Below are experts of layer 8 (counted from 0) of a mixture-of-experts language model. Rows are named up (a neuron's input weights, with its number) and show model dimensions 528-575. Each number is 128 + 24 x the weight over its row's rms, rounded and kept within 0 to 255. Numbers have three digits each.
Before each expert's rows: a language model's description of what the expert responds to. This comes from a sample of Wikipedia text that the model never trained on.

# expert 2
Sentence and item boundaries. Sentence-ending periods, closing quotes with period, paragraph breaks, list dashes and table pipes that begin a new sentence or item.
up0:167138121170114071135137140144146127139123145126121112140137123143136124090110148123169105139150117109142142149116119116156088148112131124132141
up1:113112123140159170148104108131150112129164120109162093159127161106198134112120138118114181092140130158137158089125161075150118139090110105110095
up2:134177128159096085128105119078135145143096169112075144098116117157129101149138104100140147120163102152153174101113140170189137115138150177105124
up3:127115126100099151093100084135070134117139127143109152131091110103128070116126110119122150121150148147116143096117157137096189154133154090133126
up4:149127116131115094123120114128109125141156139104137123095129118147138141098136090135134064131110097106141136114118173156093113152139135120170134
up5:145150101127157107094137131151117131108159148157101103126084179177131154115136127133172137080099121136097099125134129115123126092109168097153149
up6:135126126120108132140130117094100106124129147160108150151146129119104121138147163094142159127123107126139181152136114135121121165118165124150166
up7:100121141130133137139146114156119126115143121106122107159118122170150157160103167124121142162167107142151159136162158150119129091128109168093138
up8:141141130109098115136133100124112125114116118118114156105142068148134100138154106138127133088111110127126116121148148126172134144151096125136162
up9:125180109067142141144124112136117132114088138156107129171133127134098159190160129117151123117155129171184081122147174143120176115176094154103155
up10:095127115165093143094104158078166136118085132148147131084081119136115083102135137130121157102115103138103117082115133111146181159148131153078131
up11:143154114145140144164087119133127153155136074100160125121136104163164067124145122133114143149120118133132097120147157146109149119139088139101135
up12:208078144164136144094083133100090167111150141122081111156089104139121118120151135115119128125110085120184140104084120108116136144132171120128138
up13:149109112136129151159128129178139132118112086094086067119147136125135127102091142120167157144139143149117146140124099123159158098114150122112140
up14:105108124156136111138107112103123096134095132171062105079128172095139117093164128130127168118129091148132122102133130157154133091159116132118158
up15:152125144109122159070099149117113173110116163120090121140117139147146145147159171121128126075096130155159134088135141082141139131132119183140134
up16:123132105165086112142142123173153155122084097108121092179188143108140155140202157139129133156131106121142166141144097066093116108081137125177116
up17:115191108148097155135105091136137106154095118094147189110139087132093104077209166146177124133127071126101149164154123142094103098102142086179121
up18:129115126118110123122162123110166109117133134142160092092112115131122141096127160078129107131109137152081117116108137052165146141144116158149110
up19:196122163150147112123083135094079139116125147119103110164093125121129136115169138107102115094113135131132134108104101120119148118144156132157111
up20:140148114096126126134160117120095180097151127119108162139136072090123139100170098125147138114119127124118166084140114133156149126157151169112095
up21:146101133120111152081132103090117136131158117131120108141109119125178116122186131131124099103089104125105133096114111151103128071124087095092086
up22:166170117099121117135121131142105131177105109057093107127119118115093098148168143135126111102102153157124113115141104117115154159136102127103111
up23:128119133140119130130143145128178174115110121091134125105119139109137138126101139133115158131120151145070162113115120060129149134116133160107136
up24:148095086120118190136095131119143162136137085123141124130192130077148102143136127066158122134153144153175132121146130128148134119109172146105127
up25:144113119164049128112113124097142169134095132092095152128097102133093114115103121137116128104143155169120144109098162129153157111130109218145143
up26:132131130145100122139120116123091126112117139099097168198158098101108093109155105141133101153109131135137126123119161170125111106122135138139155
up27:164128127212099174096090139137145119124172163135074113129155120085141124115137116101155140150172139133134138118052117101123127100109159185131109
up28:146153116141120118103178141109128109092136164131134150105182178134142148110096105132097130153107093130107128100115125123107112146148144139107139
up29:092178152156152110151113140131152107138158115157126135120089166113154124045168158145127183138151122149121131093119127115083116144147126129104142
up30:160156120112095118118129122158134150140115142075162126143148058059128089135157113144162131133123125134124114124114121138132160169148099117133148
up31:109105127181143127116110123099117164140168131147104124079158118159130127119142119136110150147087104124108114135097123148141130131165120112144149
up32:140086110130117123115140162118140162108121104093167101123115155090111096117121134121158103151102113112174109068119138131138163159128135176172166
up33:098111097163114095150114108134140104117107121112126128139137099124126130076131129126151164095160125110104119072106111091087162115143097122146141
up34:118128131152118105121126153120145160150098125129110129140150138125077188113119117151127160127112141100147103130100118146128171124132120144175151
up35:129154097118142134116134121082074140158102118147101098092127129125135151132123158179109113128108126123087118116130133134133176114118115137126101
up36:114122081136108112116124126138160174172100122143117101156107157127127125118121138140166127115117145127106150126118106123121144102087134163130129
up37:147178115158147121113076127111099168133143144135104126097124138135138115129108103135109128124088148090149122125135088164103092116131119123115120
up38:111141114118137134112147183133111165102151117104122101093156142117131087094171127112145109098133109142116116131107137167133123092144130124123105
up39:161115117120139138054143113077095140146104200150099095156119140148154148115138127156122115058146142088180125126103122063113127170070141125154121
up40:175119120117155148119156136124151142106121121129103082115086146120128118103105168127209123125176121137104107115114092133113196075143131132160115
up41:171139161122125149065139174083114076143117102107103124157129157135123150147128120139127120096096136129129140081140161118126105114127112164130111
up42:121192142144081093148092135121129108112137155105117119133139099085157117088139144129163120119103116087117169104144153114174116143148103152162144
up43:126137145158134130125106128141104170151119124105131136144158124118133102156132099130145115119143116159134087141111136088152195102161088128101159
up44:146125117170119122096095147118134115115151093105125133114124116096156134079122132139139123131108132097146151132085142112147153119111114166114108
up45:137173118099100117136142129077078149150145101100088135104144128139107161123131105138119129091096137087148103130140101120180140166124130175138105
up46:102109131148100150103124159136167158145124150110140105159118086139134134159155118114109122085153097134118127115118131124151133109099161129104098
up47:175143161141103117094185162133121146122112114100140151126140174119126131125130133128102134123174153132106138151088129097126106094059151132134106
up48:106114126113110137059149144115160115134107159135135096143110160118166113078135147094095124089142144089099130159105130091168111135108117108157110
up49:168130145131122109113123118095146106178136124128097134139142132106112134140108087135095127156105131151178110161142163073160100128150144147149108
up50:126130124142131141110160102118077126164137135141088090131198123106173115113146121142143110146138096142125117091123145145169154123130152108097085
up51:148154153160123167124161118113091114169122126138128123098123174123134098096124139100157148129175133132111166129120086106118107089128136112117136
up52:131120136103135202128156114180101106124094080128117162137118118123156128114115158145120165093120081135118138168113106122141144117147142105118143
up53:113137135153105071133178145151130128116140155110117140133098136077154128093132148144136133151140129119176180143151125144106152098090120148168151
up54:079142116134110097130149089128129148143116165130137136117196124108145107077127168171140153118157105116100146116107163170145118124092125114113143
up55:127092156142148117096107118090104128105173122113090123146148130132120147106142106098112111146115099091143151136092146183122120112073133116137125
up56:142139114141108167118149104158116158121129102141124074148158134088143104107146137144143114149106125136129135098133118133120157109134141172080097
up57:159140134160135116130128159128116101137141148077142117094093156153156125123120186112128135125133100155131127088144129110143108147098121125112150
up58:181163130087122144116155084128140159101127139116114088132091152136138128101127109138128119079119159129088124115145147106150115144157111145141127
up59:107159127114143142130160136125111115133194118123165139079132098166131118077195136104120139163091102118092117097096096083109142108103125156158125
up60:118185107113124127118116103140148118146097163107126154107158083076092118145144092152132162136103095108115125081129127104122101146127126115094134
up61:170140146129164153093077139092133100116092121162134112130141138154149135117140103145156103111148117118128160151117133168158173160103137169124106
up62:104126139101112115153139118125115140140138131142115141068103124123100066093136108127158136130105137138131118120130142125144147104128130170133151
up63:168156147089100108111134127116081101116131167114155144101149123140139133080142105071123165126138131136097143119137191075150130094162090121114122
up64:112138131107084106138138137119139142141108140109106145127096117105109105133155139135127091096089130136095136091141124113174144081119126188101142
up65:114134124106095130123111157146148109144117145109142108060160129121145126167117131153127131089159119152142144118114136111136127109099099103109128
up66:146073143137057119094127150116124166134109148148114135096111097124097145099124134140126146089123097108148138134100171093120128131092104148118160
up67:121146116142116137144108151144148126113157154157143115185184148114123126147164140086148126085125140127115144168118132104104160122126134107091157
up68:112118099119131159143143119124154135088094086151123145129133167084162109129130138084123140119165077131080126113136108137136116099140135167117145
up69:150104116149154135124146096093104169115154125102088136047130127123144127085129123121160140106136095126130123145126118138127164104158105134130110
up70:125161116116113137120156153156086119144112115138100158164201144119127157134124121120105122131076129091160120136135208105157154097134155082148159
up71:136096135164134104089157127121103101116134156142113073158099123158119118141130064093137108100107077148121091152139141121066089108157154071128159
up72:128092084159111132163125102130137141096109109130140138161126125120134167138124153133110131130120099154078136074119157099080131089158108144163151
up73:121110130129131129090122140150096178107100118114095110151125129076158116093125157141142164134126123112115156112126111120106175078133124156133163
up74:099134110101098160111108155132130113112129108175162152141135145134107084083150160118136167107131098139086137114113138108123142128107114157125159
up75:111106114179142132133134104141107130096140129104099089126133155058111108105086128117149149160145118125129151102130134098114136101131134110120133
up76:124140121125122134153144126116143090130134124093118118106131112139131108103172142106106163144140131114124117146109142095149165149147125150167098
up77:120090111141079134118113107130152100132115122118123138138115098125170122142122112141169156172126142175106126145137141129201218129143119146106155
up78:117156122157128108140140109146110163130106119110052119106099169141137100110128101156125130139132124157110122140096145143133170085149106136170161
up79:106130142117130114099085091137115084118118115103109141163154097108194105113116121082118132164101104123121156145090123105137103127143102155156102
up80:147148117182116121120124178088143097124131154110135112142154143100129111087112136089114127120138142147164154075106144140127152139131120153118139
up81:171146136103090137108126102130152094119142143110158147139098107128096099099110113087129120128121141160133105162143139084175149166146103135116142
up82:162127075160124134133135118137177146144111115100118103128125131096118121123153097126157109109173136117100160131152117116131196103105154146088132
up83:114106155146121128136148136104154142161130137112101123143092166141140127156142131101097149129080145078165159100136169097139073137049162131099142
up84:193130146097105162157127111127139121128156123130110144126143134104150128147141104096166061067132133134161133112137177146139110146133145192115121
up85:115122131159126147110132090126108111138142121124089118079101182123125113103115164110121097104066122132136183130142080135138122085108166127134139
up86:143081124091090178113157160142152113145108125093134135072101116148129105136135116123170130093130121136118124122136139092170165114122116142115151

# expert 3
Titles in entertainment lists. Words inside film, song, album and show titles in filmographies and discographies, often after The or a quote, such as Best, Love, Show.
up0:121191068167124127126120138133145100100116171137123167143160146154182121125109111097122188138145112156155111126133155156146109142116133161125142
up1:144134108143112132115101092141106116148089118112115104143150099077128139122124147101093114161110127115184122122138163130144168110107165143154100
up2:149086143144156075069165146085134160121157153109130129103086119116177158109170144121095113135102151131082097171113133140162139139135126128152139
up3:102158085140086129093111076125141134095103130134142113102123084130104127147117106161114093167137084133107154124123159161114137113121101161121081
up4:088134140110101103137156133086121130129120098113126116131123133119154111135138130122134139163119113108145160138126122092116139144110099103145129
up5:142162143128096142135116095151131153135153156121095165097127133175109082106157145109127140138115121152125139142143137126178177106117114110109155
up6:091138140122121121108176149081109121126142166121095110146126114134147165069145149074121122170133135113147138138140129135125142177123143131156139
up7:107080125136130117144105103092130115108141104122088145137123112087169109065132093106151135128140126135110117102127098103110101087144142168104136
up8:145176130125129058109179105140121128136111120095138069154100091147153119086084124109088134132116140126162113091163171153133120128128121099111137
up9:130151149143138105153168103180165098156130166098086142142138122111180115143143151103145111130091138123111162105117131101141091179103127138131109
up10:132126121117129134122117141120140129102150124136084116148146131122134125144197109107128091108135133139118161081079110095118114113136152136121117
up11:150108097111095157092136128124151160119121117139111164142113159116149111145124147146092082123136126152134162127174113112151113107127106160127120
up12:104116164115084115126143129121149096125099136107188179144144125098085150149139161167098156116140127090164113108130145101145123130192064139122095
up13:155111117144103098124142150167114113147095114147080076158122150103155152124124111124141105146099124139116153121122130133136137139144144121097173
up14:151132141141137130107162146139136135105117111166120129099119133097155091143144065136140154172133156132134148099116146118169168130133132152127141
up15:151152168166129124120138160090190127101085144088126185165116111126119134141180141123120159161131099122138118107106137112154109137144106150153122
up16:124124114114112140160114087136124153118122136103144152147142131125160128105163128113142112159153124162108160117120125101145124104139164141103090
up17:116172092132107121128102118157147130145136082124139147144071137106110117096174127105137171089122113136068124166119130106167152120097108152113130
up18:178124103131096123076103095114169130129111133120110153144127156129111112103147146126089114060162153112104160150153120084134122144136157184128155
up19:104137096106123125129100104120122120162151135159135104137160083108164150087096122125122113122138173157093121176133157117115110159104102135122098
up20:139123118109115099137141165088114111162123134130147139115144097084121126125162130127124173183141091135169119120074113134109144173107108131136118
up21:110137093124143099129121112133123128148115094126135124128115108151118066143078115114125093112122134115088175140169129106147113133152156118125143
up22:151119106148134118117102123121167149074142120151116152146158123138151114122090143133116129115135118149098134129117124109142183102140123156130116
up23:110116119093122119142162125135104100072115157117090157105169118165135151136117139123128144107114148091154181136168148130114137146127090106103113
up24:193136108131109129131153097125100114135119122139129142147157127135166108145152110151134066126158142130151113156112142078136109115121131094103166
up25:114139150099129166169159146150131147121163134115085113102170144151071121124135146110147106156141150139098120114119125102080124090132121131111142
up26:120114095119097092135100115143075103114107156169167128158157092126137125102155136129122127068136092115161116116153133127124157106149139142132106
up27:144118145109120113120154103126130136120156087115157128124136086137185159109127121140109120108103099126127142087129090133166109120144138139118117
up28:141105143139103103118138094096158079122082130093156135167108085149140150130119130151123096116111120177127154123140117121185112118145091153135158
up29:170148093157106116144153126130137129140161122108153091131124164076169170107163147090123108133118151115151112145140140102102137131126104121146101
up30:107150135123131132091147131128165150125152131122100162140139109133128158120158133150122110105088135157157140121124154091120115084124102138127071
up31:149082105141103145108147098137150104179127158122106086123146085124165143180100132137129137130124128130123132169111129130125136130133096110141166
up32:129156098109156113133169131142099156107126139120117138161053105135106119088122115114210145142148137072153157148133144155136127120169163126126115
up33:168093140141123099107144129123140147119097119169089119150173104127156105173176085090136131117125129146185130176166136136111149105117104122122137
up34:135131123135133085132159155112141112100102130125111142090128133169103127169158160151111154152130114121144110145097141156206178166096165155118157
up35:140147142078112100137121087139078127148184147161145170131151121125079146123116147122096139141098148126095168140141140092125117131136097154147144
up36:168139123103129120153117101136086106150128144132114119133135097104105163108115157129107109144130160111143129157129122109133122104135157158157121
up37:181167134151121120091085062142102138078147154109136174146162102138124143115107138113097117135146126126116177076138109104155160159108098159131161
up38:136144143137115126122147091098128129159129097107126108101130116122142105148136110140136090123153117101160096162148131127148109138155152153128128
up39:160173160101133145133122156107112088159140112133078129113115164105108125157164082112108161107127126112125166167081117096126160102143151141146105
up40:150119129138139132168139128157150114134152149159110115149113115116170102091122124159135150146127137145131144121154143151146155136107132149115114
up41:145115123121116108121139134107120156119150154154107124102105113127113103133151098096090154122118144163141157150131147160110124125097135118124120
up42:160104154152138168126133094105136124109094132106131136137132126094137151154119099131170150138089061103116127114151121112138153128088112110162101
up43:167146110117139092134164063141075080153106058135112109113135102119146125152123104135148121177131096145151122142123143122126133130140052092107201
up44:132156164104145082122138114129160173100126152148190102149124154124130111125138133117138129149159158151058131108124102121175131142131142139122143
up45:125143127136130112123145119133164146147128137148127111131142134098144124121144143134172126147116115117103146125108112109168142109173135136079167
up46:112105098113118114159155143118135131118139126092108141118086118120153116144124140119159171151121100132154124164160146141122134140113117110122094
up47:146158115119124142099091075102116093139117128137109128135098135149128151162105147153179110085128152128076136140126128106121129165162146116153128
up48:098132091163137052155109131092117120117072143114125142136097114153161124119136149157144124141138137143122098125103135142130117117156138131146110
up49:113125092109153089110149148134121157150126155110116115117184115118120097095134170128109121151143104136138145152131161119080119130153088127100092
up50:173086130127135114108158135101123132120135190122108151124149133124134148134099118098161110117089125103160122117126141128148133176141129121097145
up51:099141122099122106174157115170165114105097111123117110122099135164153123096136140146139125093182112153096113133138098085104107088087124154115135
up52:146143117122144131128151148106082124159105105098138160096113119132098102118166104123088150139159093140142134140108118124099139091132105184131139
up53:113152132163140158151118147113162119104096099105120166128129131130154091091128108142138172118115088165096113131096137128124151094140133127133134
up54:153133140133096117128122128160181165082168120159115142147110157158138137143122111118120141125122141145087130146110119152123110121124152089145125
up55:158107148139121139170130136144134110075113144115105176098091140126145127118133170131122135119117101148096140130104124165140169087125152147127129
up56:133118155122148152191153095152115083126141169111137148173133112134183142153133075154098116122122115135158099100143096130166150181136107148100097
up57:121116129133094140148133110155146073131149150143116148115164057103112126154162113145129144169106096090123137123130133157174099133076088140149118
up58:128124140127088112139122123117125111133098147122137159149163112104091114092129162131136108138088109103151104142139122176139145137200110163118144
up59:115089116118126175150105124122091144143115101147148164124121176146147140163174163149132149156055104139154156118143122140123109100163125146104151
up60:095117140113151129181164127158138131130164112143103124078155134138173119102109132137064162168121079129113142169109091087135123126115135142077167
up61:133124146163117150078140111128140120136157122123146142162148143132126106118148125161164118153088120090181132086103122149154172115107103132112134
up62:131154132112120135124107119118141122130130162160113134120137115104119127116138135084124123128089090122106105142116152169098138152151118162106111
up63:117127127164125143098153107175136131133135139182102091120157117140149087120104115124136115133110119103131124133147132147108117131140150133109131
up64:145153156132118125144150112126127150143158150117119170197129148108118114088166132074101151094146137097148108144143165131144141085126138141116097
up65:161157121101129119141143079114104121146106104132170118103106104141153106108147148145114166173121137150122109141112155152133112121104106135082110
up66:151163159117077141166142147142141103143106141137134111154097118139128135094126161133155123110126100165106137158120127120170115168130107152155139
up67:131149153127129068128152086104112105160129125078135119189151072104156136127146151140097146165135144139129137121137165153131112114161128129107112
up68:142103153123097171145115121087146130138139131103144150108141134106165129109163127100133163142153148110131143088142117158170144153181132098105097
up69:164142158102144171096130064121107132102101118102145139133136116172144132155120146145143067126117118098162146128120158097121161117130139113143125
up70:122138117146121133139077129125116145119134118136127166111148105067117116134165090145139150135130121185178111116106134157133138145126144126130133
up71:157110179131091132135125112116118118109171126155133117079141141124142112093118109128151156112183106102094127161118114124121107124152124172099132
up72:177122129109118155153116122120115109165074124134122113150154102134152162135177120160173129117125110116160110135121109116108134129127133155122098
up73:175155121197120141153162140130103117140143134169102150133086163143141135131128110108138180139102124172154148119121123112159153104147144127129146
up74:118110156134131066126156115134140150139124156118148109119117133083140121124129140129112178140119119155116128148140149135159170105092137104115160
up75:157145167163125153128142152091160132094139191112105131125171086153134140131168123140134098140131145106140150078116156134096128158165126141117134
up76:132135119100142129142131159144140124134134108146123151139107115139137113124122121094135098126151125134116108124134127108152141113129137139153145
up77:124085139136121111125146101151143136134088117157104099100163088090092139111136121138124139101125127077156108120162118118118129120116100131093114
up78:147116134142088147128157100144110165157176092156103115126094130127179148124134114094147128077106141113175092145119113140179117139158156111112090
up79:122143143136119106174154125117066099112127141128103151135117144151126110094131102120143108157125105138094139143080138104116141076124147131112135
up80:123145131126138115165149108117109125137156140130098160106160154104151092135094113160136127108136090165082125133077096180127127138116106133084156
up81:117108144151147130147075114176141128103187153151119125143142136108144142146129138135118140156126149157125116091107139149147143207101117093168142
up82:139150129107120112110113185094149084149109109151148141191182059111152178097138115160140142121118137130123139135129102128098123168111098156162110
up83:153112153135119116135100130128097141105133125123110154092172123099162153109117154139123133157155107117080142124107176150156138079140136124125143
up84:143135087128107108115166146115096124171138136136157145127131125117141136153119104093164145128104135124126096110112159135137114121142152099154108
up85:143147151121104147103137167119114117160139151144093094092150108095161150137146083133123122122115102170147136119112145157151109153119137109146135
up86:145103157124112101094137125136112103132071104100100119113105090121155138148141108126129087107141124098169121158152139159139133173142149076164102

# expert 13
Field colons and separators. Colons after infobox field names, plus list dashes, commas, and, by, table pipes and country codes, such as Director:, Kingdom:, GBR, ISBN.
up0:142138126103079140147142166140145114155126142108172090113144160116157140120137122128135157100163123152125102124142166113139123134111145159121148
up1:144162117103116125152182142159116098135152134149090175146120111067128136138147141133132157106140131101180122117133109087060161160126118155143132
up2:142128092112095185098114096152145137093145143127155164141147104141171102137146092108172147139115107096110111117137164099107140116127120111126098
up3:197156105135105153138159142090086114135142106115115188126168162087177066040118101129113122089148112138113133097091126142162142134106089121116097
up4:167079128126134171123138152157084164128121121122116118133163107142170112124183123119153130098090111119119119143143110137118153132127095117102121
up5:123158149120096105124139148149147135143147110118101131131125117077153143121165119145189123098130151160158133134141134134119195136078119100105117
up6:156118134165109086159110111113164114123131112137143167114139128162139131143112149113149147136103147146105144083094142097157148133134115157098117
up7:115135140141133077105115142163100113118102130129124103115127084115139149135138144099158101138086129152127124119116109105115128144136108114115106
up8:148124087108130135089123131104081085133066134170144090087081142114108152135140107150153087132129124129145171134107160087111118104134140123139121
up9:153166149163110106128107122150124116132124116099137102155113145106080135176144161089171139154106111134102144136119161079132153131097142156149116
up10:130142128124101147133147149061122125112123199114133134151137123117121183115116150113156139103141113109076129092113127101132139131125098147080106
up11:089106129142109128078097107170135117117089133167126160139119115143100099115147145135117160153113085145100123159134105081148116128150149167101137
up12:148106149105155157098173138119158144161117104150136135147140144137143141145158064122140122112104095124142105117161141133087132090161128087073154
up13:188161118110089094131158084103141091124143159077104150122073130102128121093117099077131090072141141122108129101134122163173167138135107087163058
up14:113099147131172092134140153139115147163127133130102163097153129114121139121135143113119127140152090113125116135134102129133126124104123116147139
up15:127139136130136136136110131107112118118118110108125135127135150128093142129143180154119115123143155113158156134113155142155146121097131171135111
up16:188151115114143094150112149115108128135117130101116135109107152118128150141139118101113161065116149072151156126129105114147157098084089111100138
up17:106144097133130102137141121082145103112120135150120108124125104112160125138123138120108154135114113155177122143152170133118137081160090088110088
up18:147148141165078132113080161144151130067139113121166100086124134098159124156117136111163127139160095147098129100157108102133148120190107114122159
up19:161140119147089162117196123142146146128170122110125080115063144129144126111114159137111131120137124130087154147106136109137147104121146134100129
up20:119135094125171188119122142086141140145124115117131164140130118131084131155121086159156151110109105137138138127143128133078101089093113123075150
up21:158141113081124135142147091136145123177096149095096103149174118140151107117137149148142141086112074094123117144121178146120132148121128126113126
up22:106150077114101129144170198098138117140182124132105126116143141096111108154166142135128139135182121120092164112115122086124121118086114150081094
up23:166139158138155111108102174157123112106138129091114107117140132143109144141182112088131097119166141119124127116128137119114163108118074132103087
up24:125140141094074073136160133133107158145131125104141102160130128116102119133155112119117126133132109139143141127116139141132115113140142114167117
up25:105112145111104084131129102078125156153150125136100161126133122131125126104154095084194143097094129113153121112121120117123153113148142133180099
up26:160152154122098131105111114140138108125086150121105142125101131161113133131164168127134119141108116099148185132140125110164148133099121118155074
up27:137085119140110121135171125103119138096127143105129115130120113106172128131093107063128134126157123128132146143143164114093212115078137172123152
up28:106149100057117114154141132117128068140124108141121156119130147139115109139114111115145123132110111103135122135129161127118158128102085172109110
up29:138162113127138114132152112099115121109087105122140105128136127129155168154109129115097140126110097103160141135158140122180111130139080124113125
up30:108170119142119091165116098094116132152105105138115077141147143117148149072119161118099144080134151153155123135112134144126145102073132076115127
up31:167098103118140148114156151134144126112137157101138104090136115112119184138141132154104121136135107118104106110175114076149137126131154149144086
up32:139121148150128117099098153091081112152156135117129169142158136099135156115119117119113109114133137111124140114095126146126125136140172139159131
up33:087162129134164138128130105113089102125123126109118099125145090115138140142193119122099112143173090124115123116118132140150129146140132102092088
up34:140133103138059138123101126118093136148101116113095169093121087108178149133156107151112133137074136119200113142106130124118134138136108106061128
up35:155156090126118105127157134110132076165123176144069121099140140138122121124088110146149169106155132083162129137078175106119132135110150152127108
up36:121083160109119167124126150125111127141123145153133113129139120131174111118160180129166139130090097095123141090142119132110166142104139134093158
up37:148125107111083116126146107141124145113141113184087117073156156137172144096113117120126108100165068161141151142102103159176157108163124139152173
up38:096088111104118123130150197115125154131160114112103128084121109156159165146141121130155087096111074125139125122093129130134134116114163113111138
up39:157144139099128140129174169081114106131140124110146121106110193127115135092145128097147172106105122169148122104120120150163137133111101139098182
up40:175159092142114125119138104123130108179116109165090119153138142135200119138147105087155100102111114153128118096136149131155130116103150137116178
up41:116130142092102128090135157097102086121144104148092127090131126122149168167131094107136141147149127167139119162125151091140100168132137157113129
up42:185134102111106083093135104092148177126139088139150101081097108113098115140096120132152138105140104125160114130100171152144196120137119166147142
up43:119170101131109156104118077103126075117133145115134133158121110127156144143126111110151155148144100134132159109123143139114136106145114184137090
up44:129179127121082128087131099094167123126094133153126112129169123107180130132104146134148165117165114069098104085104142125122103121126123144087118
up45:112151123099122135115146152119126144152094120127096154156113145108118112125108096105157106122099130112127139125120166130127139096124107102139126
up46:178079106115147124096169149111153140137135139116130096122078163125094145147113122083130172077111140113123118135148170091114168099103144106156140
up47:134085101138143139089203134097127142087134151100120146112131118116168089104160166109161111107133105119136131147108166123107144109133101149124132
up48:140144145141133131113103155127116096098100121080131125169154109140112134160176121137118098142139114122123147095077092078112113119118113127146084
up49:164171114123114110128142144091142148105134155095148078121121131168145143095172135082119104109125146126066161124153147099130123099118124142094127
up50:168119122125135142175146098167157111115144127148169110167129097158150130143150144121148136112130153154132139103160124067138107083164125113080120
up51:142127109121117150133079124152112077123096118090156130121117084081182098094144126146162136121109151137117104128063120127155121165143123094111109
up52:136153154115149112104120075140171108113155151121125105139147151119107123130117093074166114137164118119112123151079064109112122096135125136108103
up53:087104139125133140123105153145145146118122122136099154133126148094153095095129117132147140134168141095106140129101124106168136138140093164129118
up54:151145101143095134082113136153131163095092140166160141106142113084120127144138160134146131142115097091123141147075129130099155154138100131077130
up55:108140130140121114160169137117137111134129140068101136097147095096100176092122134081130131110156133075126117131142177122074180136160148124148160
up56:164165162094134135113167121110103089122136105143111113102078130124136150151113124140152119137133149141143134108112138118140156129150112130096102
up57:146117086160073120127099107125100127126117145164159123167116129109116155155089160119147108137133140167118185121131140115167141063121097133126097
up58:107096135118156142124120119134134125114138177109109129136105128140155176098135128090145090141145152137137165100131147066097142128149147141130150
up59:170145127119114135158090118099153117122162170147140114109110166140136181093086153070133127084158147127125139133077102075130124114162157161115098
up60:125102109119114138145126086154158122084167146136126157114144119146177099093128107142155151142161163124076119084146145099173117133150134127093100
up61:181123104087100132142134136134148072122105155114115144113108140146138106123128106114141120123134122155115097118086083107143097120119111133103125
up62:157200132137105141109155141124111119142147133144133063110104112113130170125170132075142146077137146146123162116169122115166161139124156121152088
up63:102173133122125153143106148191137127145150101098147134148178121111120170167154101121106173106120109133170136124147149093155127113130129125130155
up64:158133129107124100168162158159152087103139125130111165120138114090119126118143116072164164150171133129142149122118122105131108125165115144103106
up65:155096151177119151115095145116114116115144156149135150138154152146157145159112143134154163097137113152148147082116131130167172139120116127093128
up66:138102126131146136103153085110103127117111149112124130119114088116137135175146155105140112150166108118131107093132158166141187105106130147143117
up67:102148130157112092121146111192131131124074107116157099140130130127148111138120120116168137106122137162167130136139112121073142131104130179096139
up68:174145105156136086128111157118108112166127160137104144137115123151104165163152145092131164144098130106181152135088159124104141156136163149109138
up69:138186146121125067141165146132133118110116158127115107178129135164177158113089142083139101082107164162143171169132130110113142104139147154080160
up70:163118123153088148137135122162129153123146142136147124125121086121143125114162172146141141109137123148093135123150137112076128120132109130076116
up71:090152121126131131136113116163137146122185108125142172131166109137082071141138127120140140142133062140111122103143132141147135131128121101132132
up72:139140090144174125122146128107149130136122157094112134092107142136151143132123155149121164094134108105110163149101153090123098140112099145111111
up73:088146131115107111089170147146090127145129131108097126091117133163078116142085093127136160165124091140155152166145146165122144086119142137133126
up74:109174083085116118085127111087128101118138113170154118138173103141159107144186126101132128126119139109100124134103118122185121149078093105141109
up75:156127116095124123148127115137128131102075146111086171073080101144131116143151108139129166131197090094126132059113170105138142125171116157068128
up76:136193129133113138128105164072102135118093133167127178113113142080085167153087139149110097116119111132113127173082144125211132149140161115155108
up77:147153105122110079093117114133124140109112155096106155130131147132149110108104157090142155062121092129153129140105188108151177114178132092149146
up78:092129155107090105144139141141110187134154136159122097130132086155158128123146116140147115129156143105157124106100144138110140161124108140158118
up79:178119153141150181140133121140051139088123081139101088116096112132087135158118103087094080144106141172126158137106141106130144087132124149117143
up80:157162118134099085104115165128121113160126162101150142098148110106119134129129150129162102138111121143113157085099123102140104161095164154103138
up81:146151127147117125144100123132145123121131127150140137116103079128132110142145128144125176070119123159137133110145134139175133098140137201132098
up82:129132124124148091133131133103060102093155140155107145154115116131136163154161112145148123114088134160200120108137174143107144147165141124127096
up83:153122129109134172104126146129102108118159109096103094130134153112099145164111112114077112148111149107118124091117131136082176127100142181152157
up84:129151117102139102105105137177142087129151146138122119149167128149123078118117149140087151082133126098164098103127109109066146138131111121110152
up85:113115095128140147146127095118127114122141123140121161092173114127176106101121112126165138141117103133121110108129129172158128117169135128120156
up86:138106100099120166117169143113115116183113115122124133156156077135186146160072109132170104121148119135132118115110127125152126120135153171128128